python train.py --d_model=192 --d_expert=64 --d_shared_expert=0 --balance_bias=true --n_groups=4 --groups_per_token=3 --vocab_size=8192 --tie_embeddings=true --optimizer="muon_hyperball" --lr=0.00662 --train_tokens=907400000 --steps=9367
Below are experts of layer 5 (counted from 0) of a mixture-of-experts language model. Rows are named gate (a neuron's input weights, with its number), up (a neuron's input weights, with its number) and show model dimensions 64-127. Each number is 500 + 40 x the weight over its row's rms, rounded and kept within 0 to 999. Numbers have three digits each.
Before each expert's rows: a language model's description of what the expert responds to. This comes from a sample of Wikipedia text that the model never trained on.

# expert 55
Description: Sports and awards nouns. Nouns on sports, competitions and institutions, such as team, season, League, Cup, club, and endings like nomin-ations, Soc-cer.
gate0:552581474507484477496468496543499629436495497502518522463501579590478500537515490512511499482467541503509508483550478519492506518491495518539500523524453512511519489502473508560525534530537527
up0:486523499450495508559496499493557477504468424517528524505514484513493480438534511546472536580521503467484562524507468495449554475499467501480513498475424492458443477495453534446491487422499628
gate1:535487541378500474491442539497556439513576499510510507481520456508493466585516558475504497374473502501477471517511586494481469474505452509468500493450513507455488505469532490460502475490488489
up1:501497434528486559519548501499502567494433529456473347501506523504538470505485464465494488514489534486459547525473503488546485504516463472489473554497520499510502483491460491493509481501477526
gate2:560512514534503498492559489487511525563502546535448513479450465507496516495481563549483450534560486559421490519576351529465425474464542575433433489569495488492585510435551488459604483480477510
up2:454478477532485490508503464432538488487505475495499509460501475505418501450489491501508446489500497474427501443484508530518498641519528496540439447505483474506523385461574481495503484490517518
gate3:531421499500489493459498511516507626481503526499493513499599448501488488491449462514513515474485557465549494530507469508445547516512459518528496342518498595497489500513528511484523470519553470
up3:502516511484481612534450503473581488517500481490422497504462424527550494525520457527489533461473489486489476491512510512495494471549424494547567500459530490546509502396473502496514460500445487
gate4:584499491482478489477470482525468440520562561440455461524495522567505490500541454557503511501478499530500445491563492475445479477501518500496491523588502468500559508494508497457562531533516540
up4:539493487516489525468523456500465508522476531514561499436472545504509449471483514505502519606479404534501422497441503422490479485492498517553478491499586477505526418529521471501458537553472495
gate5:478482547522408493501452454508528540424578503506476596492526499502600415487517539509496491525536549498506545626442570475485496495388523457620491441494472503501495513506474508437507507474481528
up5:464470473504501501583522484531470496522511442466500368510388561489506516479445493499518460522471477497569381464511525449555484405535502486488605588533500500503511498490630526508337509541550497
gate6:560383461501419513506563483514421475497511512503462498570458554493548423516474461489477477490494558523504508499470435419545390393512493525538468534597528483520506487498491532498568522506557473
up6:529468506459530515550521504509526602579435486503522476493484501502486498494393462505492456530475476502533457543517500485570474559512490495500498465470495496497526517534534496482426416499433450
gate7:522475509543519498504427492524497480496508532492503503476496512531538469580343502532513492530464475515498482503509498481501449521507546531508490547608457526380506434516552417453509501566503502
up7:455501513493559429523566540543512512499632473507414488439519502494471527519611476493464505479580510496468512500511499540503494536393564507438470458429551563632489491444503536508505535449434455
gate8:509482475496554494525545493490493475517501484489556500489378510493578528470486513514493527444500499507456449435467339497509477498382492469458429474481508501517507490506446511458502502480543488
up8:491490490578413498548502456452500482569539502507490503480462507467474569497522487492463594514498612512476520400556500488514497505500518499481511467449502555557502515504470465613531522526512497
gate9:526552488566488512561501513494472502425568548506464498511419484477518575632538505465574497491513554484506512511499490498509496531497431532474512537477488589508559502590454553445530450508482414
up9:444527500433506499475498504520461535507396498500476501546441424516525425508530509555450504499547501430511525480492569513492491463503486530545576602472487478498549484510448488458542506609426521
gate10:500542501491538507456551545503508467484470498413578534508577522504530612571506479493492465461507471492506551532484493525486545591479545503491502405523488502429438483503428481481512469517527505
up10:449462446514478503505495463537574517479531526473545606555497539466488496600501509480556460604518523499500447567499627470499454454462458458503492482495423510484518472559562445433456487444492494
gate11:496435531471454510496511467513471461507527490500493555505588490519495501520515500500477499524492526464471502493433555502523475486510498510507495435553513407519496504499449594431457476521488443
up11:495529540503436504514450534601613584464478504483474504524475500524490428554541541544506486540624582515509468526496582450462561500514509550511504489486441466504458503474474434481494615523497484
gate12:496463495511493493511541447493461489496500419510503554530480490447495510533435481470514502491463493490502461495503526522511497518514449516550466447510511490520496481500525473497482449495457518
up12:428497535491492532500537509493536498527491538536484505538518497503617530500575524528479529465528471517390558534534513520547450503448510511497406554544470484505570464531466494536510508483521511
gate13:487499548504500500416542434472495481602500484491477455470475522494517510486498515470543499466421470498473527493421508574496469512468579518543428483502499543529503597560508560462500475464399498
up13:454487477475554513442490506502471479494487516508501501427413496498517491519503506488498476478505408514495510460494499577550507512444497497523520505492516474480432403516460565512350488413508494
gate14:509578500531476504488549299486481502493498498460464479429529470444511426509489577532497459468489467509513547472499492573478492561604548508501537585505479503497516498449506513484545517500419509
up14:490454399526483353493464500499483498601445475519542501529554512520504573563561473492435575463477511503517445559511585479554535413529514457473494486456533522427494509534503455524486470541498471
gate15:516516499560496522461503502489517479519502538397502499470465492515543574533491540492508500518528595507526506500455514550509426474516552500505505461501499501504512501624399532502611516459499596
up15:496526498466365505502491507470501455499480503502488540491445483499585603506489592522477501526482490472442497553546500499449518439450438488509504494485492534500501558499481503560561438463491528
gate16:508504577511498488499529493538544467493502510469529495501427458490428586494521419564500365498564493485493503513487520507540495502389497502540450570501512491506528489524513477493494513426479500
up16:474513488490498506560501510592418559413360470461509446515521500538495623482460459526447498549382493479529512509479497477517522517525466499495495386460519488549495486487512494519501499495466449
gate17:569733493532499461499492508500511563488433492501492507521489498512503511556499469496447557467486587497482494535505435495496515529489536498512497549613494509527512525545483484462487516436504473
up17:432490434524558467474538491511487500469453477526491505532485511500530510531534619461494545568577473528410511533520515494483520474366492500501535507376543511509517531507509497657456478376490504
gate18:519454509574437555464503482522482508491479450508490555519531516510376475361476512502465426524488522458500493565465567530497539535500503495491514509443490524451524502415547555485440502530513511
up18:461490541587495516500487438530373511526530478486523502509503449465503492480527568343496490488403440501497478564443513482527510509497492500522529500507463502466489510461449537400473475501430492
gate19:539513499475497560502521498518405505496501539496540507486508488510503496494557510533499498443587428485497517528509386512505456511570543492513484491484457477606545468502505566400602448581476458
up19:539497497469557470497541494475465448474576509507547508517503501401464511474489489457490409502500454519529439513565473475495524422524542445459430496500505492487556497483505494441595521520495535
gate20:427496503443495515486551508496490433556477516535560536478459516411520503504494496498473535493501596511484500506531476499519455485456454490448500489511529544577491530529462496502541458511504479
up20:484509527496519484503458513493500515501522495454457482506498498551547572527500539477519404520479523533414515492452507514527505593491530513487440512483503473497531468544581465509468529593520514
gate21:533505461469507519468537504528415473507478563472458587520487560474493507487491544466496530558505496499444512498500514505499537495502506531497477486520598511522472494532439548608495481516519421
up21:534476511519469468472533469432468491495540467411552480491498527545565424486438525505507504501468501474469484519429523497538503506466475491573497480498459469544588478558514491449558470464497523
gate22:499400419505463602491453503534506499522484504453553535558432473470494504492544480516482494424528506502465489499471461524481503509478510504464503495521474503532509508490585571493405492497505470
up22:595456504589496505528478501583500477505467495490460534509513497528460530533492578476497501470498498438457476482534466451482377479506469471515504420496443484429415488527518522524470518462466362
gate23:438443489509477529542496555499553501466533437517472599516505473621467498503523556497432487492504493518495511493507491552534432541489472489518454448507623440528521494515526481440492509488474536
up23:523480461475553471465505506483502498511525482533500492526520533468501546480451497383475521488501554503504501480461583375571506543523477513445620515462488533524445497513390505519456445477577507
gate24:495511457439460501420549504517543555494497466473526532562531504581468530588542503510473419532511520550496574483507438448526501509539510518477464429506481502496500513467518523508500398522534507
up24:463495580452572552509474490476508494488490462584547475525560488509495527460508523502549468495424417503496478364435498528447492494499517518500499500392512488492514499526494494472556538422500490
gate25:518527508497508577510400478435501489477521502502511502516564506506507532495530401425527509495475451512495482519520511459501543528451472555500510577469471457545534502568510478442495523474477479
up25:469490480487502483525498459542551492506543505488549411342463388496491491490519493473523498521455467469575580529523519561529478475444495518503481503457501527520493532506550501487485543540523499
gate26:523509525603502489521526538490584448520494487546495571528496509598563468509497446483501508513488511502433526469484470537525487427512527503541471498528421491506495476469479486524556499514489544
up26:468521529578576501451491535564492597478495458485492523459495561494528522514548495532614504493569522518493469497466483501441567524521496524472529519513489485438512531320504492482500459495435488
gate27:519423499461466500524512495499496505551477543499438488567415425493506490500531594557500516459505497505566500449507501487528494504545500561546525570504498500530533470521501501422414499511550484
up27:519494495443497484503498525459476484542498496558488515527527372497499492487499618510531492414498475469509506412503505497608497464497550546535540574498521519527550500501510499488408488532533499
gate28:499510526559494472545481496476460478481567520459548498442494448472439499538525567496500411473524504522532584517456549500503466488519496473509511535568499478524562607500442520496582572491519571
up28:441499476463501459475439425503439528518500504476467497487442485531538491501492563498512535500476493529530489478532443387497409528518517449450500526500514566493481429496579490534429531534437444
gate29:526469461473494479476508486598497498509550489493455516494433522498556563517498504408464569488495504444484520476541492510465482474478566499498492550513503510472536473503529559596506505505484486
up29:486474525522428477499438459516463533410499486503457500553510478501550481457505508504504492537524554492521448514449559452492460542500562523489501542472569501540574536506498548477505490615567441
gate30:449539585504596475466566502498443495497494496498462502477473483506506502476444517587425498521459464540440498431446382504392508480436496427527496495495494491533525477431515494474507512488489517
up30:600451520502468500434456479601494525541510489498507530522494580501493519491541492513562500413560500422509504532402553514508517502536539499450509481438511480535516526506537533448440545649519534
gate31:514485460540507533510473457544524508433542474494500507502485423488502539468413504523487521491499515541519513454517492454454464495485375512477506446544451536496534510563516469549491488503555446
up31:508458495522562489503501501496504514456543485487401539538506411507362499398537501499462540452496480510488479506476499496503530500485493537496475425574461493489448494518478407559541488368491515
gate32:486599569479433498515377513437567484504491548502502469476499408523561469572522486538500562465520422479371503444466512482403505483500429461452495504516491501541548462489495507537464530477522506
up32:531498427508604504543514490520503500478532481514464493466580475509475518464503482569503500490480524613516550547480500502498489460492514457535454371508562469557484473530458504469463484459507438

# expert 58
Description: Plural and noun suffixes. Word-final plural and agent endings such as "-s", "-ers", "-ations", "-ies", "-ians", plus words like "people" and "are".
gate0:540468528509475509507505516459500498489483540479530464428483501491523494504510504465476474588540503510438502567593526530392495498422503519548505507590503574493411430506528525495416513470588543
up0:520458530505520492494507495473511497554500380542511493531521488531524495504489476500497455479590519512539444577428500396500509606510511507535600515561495434576508502498497494502516480467505499
gate1:443499490578455513487485502503455468571542500571495504518489527492493497531504513501484514517503385494550495488505492560493481614459536404629482519548533495478510501454493490487500495430507515
up1:531507487485542532500451499370509467500515471491500473518524479477522495486508495511512533501500485502573497557596555510543544473600479446503594525471537590468482508503565507435500489508400482
gate2:466492388524500560464508575547420520499505526541521521473487518422521432507469515566400550483513494516491510496528506498506523486509509509500423520600534451500527500468516599501497557531502477
up2:470518497501495470480509494505521383398558459512442479510501460501561503484491515525501488516560549500498526507499427568499463512498506476490543487517510453461570502535476475404506442476522522
gate3:537475505510527506509494473539501497515484497337489515529495514453502529449490504512544569565494513413497500559505509437426481440514422505501417502499556506524496560430575548394530427582586488
up3:481513500507499490508450504554517509527500435520490530541476571426579540491526537507509533512524555467491502508478552486475499536529508507415492514502574456506452496458470500502602498560519500
gate4:515489521500518524446509499511501525538496465476526498499520482478565496496541446440462496510474610585499504523542501502517516484491510544499496493504486491557440510496454483518586543533530500
up4:508499493501357511557509521496487582570498495510502519507499504499500552518496460560495488591497504496497550474492548445506453474513545507575485496495565482427519490491496492494618568506488499
gate5:511497502517489514504454484486472491465500494464472510496545552488421489476477431530486483546558503574538514492544542463503527502509486546451398531513494476387501537482539521473498434528499444
up5:488437594507433494499505567478453505466553469535474500440494427530477529512482503550440503500589517500472470505509495561499534507610395529460488520477496511459546482481489537449518491524494396
gate6:522586439483483614501508496485519509483526571428471507531545503506456502478525508470526496478520432501514518504513519443468511532505559548481372500523508474487507495562556537488503537574494477
up6:507498575535510413506494546509510514494468536501535518524472529429531414561497455543519569418500515495490610474570521498506487444499542560516553510549489458481556461521424470450473514444508500
gate7:501445485469501536502440468518482507602500541519516475561513499486476499437456510444494454468443517503570494514545505473567581500475496441451449495508560558514423526488557525479520500533510504
up7:455438535509565461507521510522496483496510501461509515412487460496487492494511495482499499508548508500518572523452594519497358540541461518511465474493460492485448501491444485486492501500386450
gate8:518614490461415484551471490410497482510488496534499500507485480486489553489471522420491475481511447422566453512589530487524460499528508472473545489485496514499520537465568493501435431506499500
up8:461455474508523518617543515537417528499512443490505444500505545494518510424508497508517528503508470448489486536480530481493550509495503475501562548488470433511483481500495491465480478512575474
gate9:496504458539498492520649465500479478514471503494405531489511491527458500461485439511500551563500479516468491489505398513441490492489502511497516470437477483495510491483423530560495499506500527
up9:517591456354500511473423451529563491494551505521640496514603515499492465525544567508440492486487424477498488505531557471504493492494503452511446501494463487551497595466494555499507482561426490
gate10:558468504482515511537593483511462563517501410481500573517491502496556546436561476531523440522490515502551388500510456555494568517617438479522529518405510514505535490481391569517444545395494503
up10:571498472483499520485415503550529502486505501522571504555481523503553499497498506560507511499486485487493530506483505489528382485503502407541459524575519532524436524435417429443564508577511463
gate11:495529522509514515493527510500525522505447494501508451513456455448489452508546526443444448511530495458474468522481490486382498527497501509506529500540490506519499512563552481501503447475514528
up11:479495517497540487505493529421530489566446463418481544522502529534516540491527447491405489545420483526481546513558565494507519519528497526476482464449637459443519538501476444491505434587491503
gate12:523492489441489491531544504498524537532510561516464464473460547509541500488445500527462481524574504497525502499508508495564518450469475510476511528495391503491520536442500493458504489503449493
up12:556517459515497527502498495495499496496443568537437482521562493478520512544552501569478501511576530495471468437507499605496519494499521502494503521545510550477523498500499415527512492498567515
gate13:500491501500484624485496527582568432470509616498483462481449459506514502495535530471554504502460549447497557548561489518454508516455499467622520546549500514518534504513500490497499494400507485
up13:426504495526525548530555474517546474494562403548436474502471470498497468494452497488473490438494483504498457560444510485546549512582494536510498501534534492622491516484510487573522494482499512
gate14:493503476501476549513474517501573509517484466495556500556541503594483561566513502535489465520481550450506493500460530566513477505411532540471527504592519605494427500502533503471499527474484506
up14:442477548556491507548491508484522532584488498484526482524497449495494622569517496512418508548499427561494427584479528537462450509459605489504510493504591494500505557520563456501496485522559510
gate15:474483407506504453528517485365491474458512493534465502528515505460476504539498477488463458464503500515599514500511505451465470377503437465508585489487497520521502491524503417478504423473494507
up15:424569517445485524494482501457543499545525479541613502473491463535536495503499447546493494594514422489496513482465503582437501498491506503439446404471488525503496527517345511512514645506488498
gate16:424527488507530376478494541511501487548494499534426485490478462495513469505562537554549483515544527433508523498552495469507499572493576552496568512490522501520506545426478467507514495528525489
up16:472541501500575453552486502493545499520454500539479492512546509502477472496511487529496501533451465523482501509520399453397544499501482488503474585518462490474502568429505422461519443484535521
gate17:558492495513466475539459495460448492512476491498501513445461474457512499499504488490471467541511587510498496488512502497494488469514558490433593501504496483481410477499490501505393494520535527
up17:487489531541528496503569506495481474517497483494520547415424462474520501544456493502492525521498406457442495500502470500409544500477506458548541494499512482499437482475514622501474555563441544
gate18:498486509499395503517512492491571515514429467505541508441516434434500492533498501583472500512489444507525473498545496495544458498475460499415501554522472427504512495521526493467487492525507517
up18:506513515478630532474506505469489477475516491521461396433508510503484483488536516496557496521534513389507548493471454507493539502517512507594483564539535511497505522453452492530505525420494494
gate19:476490544470503594513506503495511442461495513521511550540552568501511492502515529446459421476521498516496512479472503494551507505491479507599482573511504505489509516462475482517469399500513499
up19:503554498415539462457495465555456490424499456498420447502506470525507432504464487484383459505529531518451525447479527519435523503472636606500502544503492493451500509563492512546510471467505499
gate20:550547444472520515506445511529556473499534541518495492495461491542481468471488503591548499450514533531468523464474539492414469493459457429503493557543523548435561457532499479489491446457643500
up20:490428502553483449546546553428501538562514469546459490471544403455496508538560468465507492508498500542494506502497540498506468519468450497508493468464516495396502482479506443511435502516489563
gate21:497430502521426492523547495442498496510508530479500500428502504471455500482528556488493499552574492534549507502514488506496485524526467502579480441490488566530551495460501602500505523500502500
up21:500496510473505501429464426490502414501493474502480493468504541591493526506493481484542499503465498508556467484593484512493489409484495514570512497476489465653560464530510513526470473478497459
gate22:479530442443489535533550587497521550533510453489471497511491498446499556549608515523463520521448474523499540481496496529515504484476437498535502565519489511510467561480495472433516545468463486
up22:510518539495497509524503523517489584531511492507540489537469404506487562482526514572586552506544503502565499486545511537540489456497433531507535496505489474480518499518530431510482507496544528
gate23:462491500525494483548498568544497469484418497485430535445510512500510485488499572484508509498548509439502486492505512499564452485487541532499532509504423501496463439502499510448543491524521497
up23:502530521525504496492500489487499536481499524498441509494498430497496493445385554400498507501502468472498511540509482470438460466409486597500433521506521482432401486494500500499494541461598437
gate24:494519495465488515537531467490466472551502527504548438501495428515500479511557424568499571489430435511466549497563525483544433487511532431514513501491494504546520517500517486485502557497494572
up24:496526515677509488503531505431532464452501417470508444513511489463486544490483462458422496496439504490474508510449525510629512522541499504468532451488522505495460504505506462508542493476570496
gate25:529470489522606601519525502482451482502499475524441557525500459499488506486451448488479500489495511497387493396504475476488489517485379529525497493575557532507576494573500538498604512503477429
up25:529536424534444471500552384503486490506576521514482485485462483508493490500503483497438541490488516518497535498545504527523499514417503540499542484533526475553506496537597519508552500497503500
gate26:492444469486492583513425462543506566472435553513483543467566466500469474499402436496508409475533529587478544494520465497482473500463454517499458539514501470493503499492474615591516509449490515
up26:538471490512493500462493495490516498496515604503544515517534528436449497550517489550475412502480504496487434532515506471496491510503615472593501483481508596526511473482479500468499549487502570
gate27:499517481512453496606545502469519525486520519495442498552531412469507499498437497586541382499512405474445494506574499492490538510529517506503520476556464509489478400380516536520535400470500471
up27:506502472516504484480431487495500511469481653488492423480376569495468524473472459488503492540485398467494486512488500484524412518502477478470477498496453525462508511481500512498488462460428590
gate28:475463487503517537485476499501502510502539509557484497536465478574469536407470451523483431502486530479525491551535489501497481468519563423472520514537493613535478578514501513505431498494522500
up28:539494476521490499493406447469488478562551476555509542436490513519502491486521391441503468534464548555403521475515470517462519499511484508475489521498425407512572377555498542498565501527478519
gate29:426454529557524508558568595487402474483482504506423517525450494519515500505434587489449596581517479490434467529557501560487491485528505458522467468453543519487486513455481440514474514526472498
up29:417498527504525540474481403503510456510524586462502503400518503490499459502538508402389546458497464562550497514401503521491538534506504518463517509390486477516457558534485531522524531493519543
gate30:514476527469492603502501536519523547463494471401459497434482499520500469487583487497523479489549513547514503515516509472551603492497499485500454524529494536540493503565474505474504505516500501
up30:472488540493526533572494516500469491579532532393502511491591570502522533498507468543475503496473501512535470543423479490506506552500481436501500527504469561500454525454508521484462443465485476
gate31:490456480632524476573480465500473503490510482467453542498469489439509501543561462368545506501468498497503489510496463452479565501490539601598515502496424458499451535499604501471443481497506497
up31:517525514493505499528397392558537492550507529501451519575490476515475487578479501505459524546486517519481497471512516491469621461496488492492510518467562505521524516479469520521464486510516531
gate32:398483475496484483499591534560499513424469471484474494527489491507487528496542526503517479601487454498442550428603573498499439543450499497527516545497495516519500499480464478489500488508510612
up32:522506514570513599516506495451461516536511582500565493502442506461535507458474505529606476411421498503544519588540506509554517525512500522478506498564546497479437527541518532467527535536497426

# expert 3
Description: Common head nouns. Common nouns naming things, places and works, often after "the" and before a comma or "of", such as film, album, School, lake.
gate0:518501488508532522521463542559471508523482501497553481552586484512559453484449405497417505575581542509485489378514495395501497497502548481499505487455499502494494491519503509518512472529447482
up0:525510520497570544447530498502582495474496437558502520469534529491497466479356404500512505494491518469468448496505500484528495488515481600512532489510477544542508417593557534577561471412494412
gate1:497509481482473478512468513496467543544500568434484443550578529430495447522437484462585478473533528499628529497508543422486505489457532472516502511500472517497499489466506465425549509472509495
up1:523524460527523463571484506464515498509467540484512499515553523517547535460442455500484513502534463501500495542481519532476498510475469479499473499504493514503447448487491518475543547507516446
gate2:520542384524552540478498522444530558465604504503429496500501525505509493504553501505436506485515471517491530487527498438624559562526579517457536527510573483504484499352501528500504503474482525
up2:502494467509467503473482509496482472561520529497573509482465500506409486459502498516479489518404460500466507531467435481508437523511474465490508498424490469492500507529502514503572614483500563
gate3:553506387522532470459525509504495567504383516498500517456484542555507504514553482564377565496513473429484455427500503534548503499514516445434402525500452514507508406499495508469516469507476408
up3:424516502503497502488467489501523411542551546498504486509471506502501494509524559435527492451439484502476549493503457540555492465450501497501520480468491472503542558531527562497443512488508469
gate4:449572506468485454549498531468553463437598500575512519488474481506486486573459491495508506481509614506499506498514540514456488528448527557400487537448488471483533500506500384488489491515528511
up4:548396531515471491551497521448491509571499487501505439449516521500499505521593491494518426528539492416483464537522526498494501512526470512514532532548494507493501509479513516500473562501525461
gate5:463657470500509509424443521489535496558510497492495472470507466523481571507504459468536520465458638462590527532449547497503583459498484574489565467517464500465497547545508552595507433500482501
up5:476502444501541486467504556495565414444494476626536530495568445493518489479485483430522428502499499464523501529426466455483501588505419555492498568471506547444503378509507460521498398500578526
gate6:523503403495502481508498488466553460561479432454503505544557501513443594499472487486558581482517499379504534488482480517580531572507521505503490469463487510464527507494472496568462422536507539
up6:523486500588505470447459506492539457473497537493475390506432606540555526499463532547468476453547511519514504524503501603540489559484539512472487621441507522443491468538429594495450470494469439
gate7:493551507495553502488602526478459547458532462469401543390489475511472522471501500488495536515509511466444500510493503500559451538459488497514477436485478478477490491509439480492464487504502533
up7:502381556471490492478456420570547501423580452531519538476509465510545460502490416423430508442462507464499481589468515473570478538479440519503499431501512489552499582564437515506542377544436532
gate8:476683498492516499525500431538536470607521521478502510454561506523451445508465486508527423550551518540469516591527443460531470487502488552454558444492502420478545556454542528534496480507497452
up8:510397502509505453615487534511499524490526523527495506513521521499425497427468585517463497479496486481506499507583442483500483405499479504507460584485486584536508491496518401408503487474542498
gate9:408490514412451494535520466481500427584429519567478488484456421551482551509451525499462501523499511500415482431495474540519488492512517505530567447499526492534504501445488482596504506500516455
up9:487514501494498504494553467532536516501414463512488568488569507491479500529492462502435506419467481561499551476497510455499476524510512463498492462510514628486486539529577501531439525460532485
gate10:557497468498459556517484508469544521514521458500468486443506444500542479535420494462533502465541461566470502490506519476547439501409492629516485584537506563450507497511449514553441494543526458
up10:512567522500509502489533446521404462544510541505529516518467495502502540461509499474530505482484489505497519500514357409503576479470494519501572450476522474511396514479566489512546478497543544
gate11:391422503579500549539489520537519465503458486478529477493487493520496506518565423511511516505541475452496590487505535535510509510487482549508483481464552489615484505498603518488558487446553490
up11:506513471500492480528404474467419485500481471496420467520482487564477448539497479527456499515524522434424434473458487490584598591541570536521574509565512517512487481520495491504550487436491410
gate12:447494489540515505531460499509451647500520543515495477498547502437510512434493510470470429493583534534508500512473553472548508493500567507503534513500510476498454501552422527498522538536470549
up12:490502483484498483512507478519394516513504627412527510508464434470465521602524470516568474540539495448517487497538485532429480508449471494500505516509553510496510482559549500506466519501507419
gate13:497456512491515506417498523574504471538451550528513530477492526518464493473499489481495580529465461522490475492552443567509519465505475508546582434444500586491467520466539510569512474509485514
up13:377507483498489487550532487515505495535560532504565449500444482502473499476481518443504544475494479617487492518446481499463509489501486546572493500445443502513495524506504548465495498541565497
gate14:484472539517535450491482601458404508475491507498509547550530614503509495431584457515504485463485530486564536447510500551497636480531549482516560524536493413502499417470507447492537470431510516
up14:470524523498519542496548529491474514519546464465489525526418534436455517323459466495506467493498543501410519481524483500511495475500488505489518493501476495493503475603509460439533493482498500
gate15:493495453494467489478563482484482547501507463470497426556489497504495458514415492543497574524456465498517537536499512513495470502512581515469524472523555501498497513480552492567545536520519495
up15:489500530566436501462633502547498510479420491499440487497425493530508470511564502495509552553494574508535469478509501442522508448522488501458522510471478453500467482497490432489589496609529503
gate16:555520503405498496493505453515589492497479455548545562505450409515552496536476501539488491443419449484490471448512475501483537513504491505493481484496427532610504503494519495535484576488490506
up16:500533496493464480443558491487541513497430558497540513495505504523449526548516495507496415499513499512520483507582493498439471513506605535544520570536536504470496520493482526506556535528577614
gate17:562508499517532530516499475528509489625497608526403514509473524464467463530512388514481494538452528510453459534536502451456524435538432578507575488460480424436543533500557495477524503494514505
up17:471502494451500464385501515485481532514448440467575530493531497469491541442508480491475560425516352518541483464485524504500445511503519490494573497518554546481429529530551523461495499522448461
gate18:493512480522500432506455504500472529502451377490482492496521566495509493488524468457453486460571509521503485500488528455634462453592499529503591411504583520517500518468497436498514509495442444
up18:445535419525495506493507482492481479484550586475365432469522516535502499547506449454507519550493561492475510493512526502528494487497458626501508518479485500550475482485536494499509512412522467
gate19:491506540564496507532537497512391530418438570498505508543512489536470525484480412488497607546573469507541499514522531448498556539560478432509507516517490488482504431538502510454490451487469457
up19:497508407489460495495437508500492449502503477502496495477479506514494496511456478416439522458490517497470506462467629513575437515467473493500532505495487534516500486546486526478443547504527560
gate20:498546507444430505508558651470428525500471453453500504506494610466502504462466441467566565500554486541544537505516434481523501479558546554492487502413500529495511500442491512562563547486500410
up20:521496500468413509513426650516493438489493527513565496465500551426553494420477534476485485494500468562494480512495513532458512505488433544527364497497505499489554500520464512449573575539490472
gate21:607507497465518432503495461491505496531533528471500459496490578502501503529541416501503500511516514531458491539472508466492469509516443505501502501576475461567531430516508495458505434531426513
up21:500417618518418442514487508456415492408539473484479527502431510532513494498536493595484478478510481485588492483477475428498489513496455530551477432513517507512482502486514422506492487502503535
gate22:499500500447490502533491463544451466490444534499503530577485496429492452544497518493463446479489620537530455418475534498491538520512495534493581476504506497575501571485484503456499474487536482
up22:486517495501467532515443500499526449457664498497509478500511501498503509567497477489537496503510496511504496584473479486506565534498499464532471457573506538446588482499504441451474540415544480
gate23:450501582504495512507485434500518572579574434547510490480483408544517483598505483562499432428502501520524506496544487464519542444459519472507489492511453493560497483415457489519474553507498523
up23:505451503523492543415475497501502496482600439481429513535470469368512461496468470522510461509504555494500512520446491515497561500453535605502512550532551509459469492461501495553500458480494495
gate24:507510440470540521436502507503561496511481500511590546470484475523453544466456502461451531515505479441552496472521489496478537489519500506524517458429495589426507519465530433593550452491516431
up24:491469499523554485545387480483498590524535562516536501580504522530479499570463500461523517493493508439504523451555521490588496385387461499577500489491438507527460529592523494493545531512557485
gate25:498548488506506431462546498485570476557503558509520481527504563535527527449516481476522623505431491503494514489465504462511501457506500507510488510544409551507472586489488502542469463382515538
up25:489580508441513538483487449491472491453503447506421457523548532452531504437483536505475503457562450471508500526567492456458383484505545499487507512504481468496522472492502513554486599492448494
gate26:414563466519484502391500508546551477500474507501495505491467471517495547496536498495485500471521505500436500419504426586477497543499421508446499500486567495550483424520493541590514511484534455
up26:501588461482503462559645505504494548489490593516519478459540500465502501472522506487573542424406576525475415540519539476544453446521499502512507540502474531430501510459549449528499453473528471
gate27:500553558447499467657570512539509489457524491489499497463599502499522483523476645445523505438465497476487480500478506562530498449502512494563485501479516469400484530472606532530502488540504489
up27:497453540517471497502623511495628501530499406501518506540469580531516468507510516433512481561430504504503463467492502412504492505485460524484440493529452540477518491471544489526497498487534488
gate28:485560522391497513517518501458487452597501438500481546522567491480521509493496490488512477515569458440521495505567466430514493480503488522544517512559516548518527498512514498489509497496516455
up28:511511463513498435494508485471503475468494491436553481550402494500490496468501521509511494497444494480523502432470524511512387507505479499503507555488503484549457470601514496484511530493499458
gate29:503445443501499485444388506494478544505459581528475592474507536490511550510492554489641490501533637504496475499515482465474562492500478532471539494499537485550496500499521468494505493498495480
up29:474531500546473561393525498502526536498438616507498489470494454508495424437512504428472504560501577476497482533526522509482484557536490427498504443374576500516481512536495523560499512524422498
gate30:505459462496504514509487505468494486528502451515520520560490489525536424481501538490548462496551469507471550488549450545438429498527524468439507485531515511522499518507471476552531404481490486
up30:513545461439496475518388495543484500469485504480474500527473485497543539602411513533501515497480605488463498494459558444544496568480521514500568508518478525534398396619488468518481499512455445
gate31:578490545510412536502538519417494502506455549503484428476491540402483515469458514500442552533521501498429471474464483541555486554522493497480495521467504527461563487342499609441553470458509508
up31:538451590532502529498512483523555492449444499493499528437558474491509506472500512568457598544451460514570545538506469470408537484475493466483529498489547502526498569429441521473565500580490498
gate32:587499466518469471498490506491465504500510505444522426479446547470479512500515543526527434498493543455456487500455506497498549508509539495607494354487437457511486457475534539469493539488500482
up32:472481609504529495549503450523409499486545491512509475499517507500497509484469507490526487390487530509573587512511447472525486461482510555515502472510503504513427486511492492500478560517506497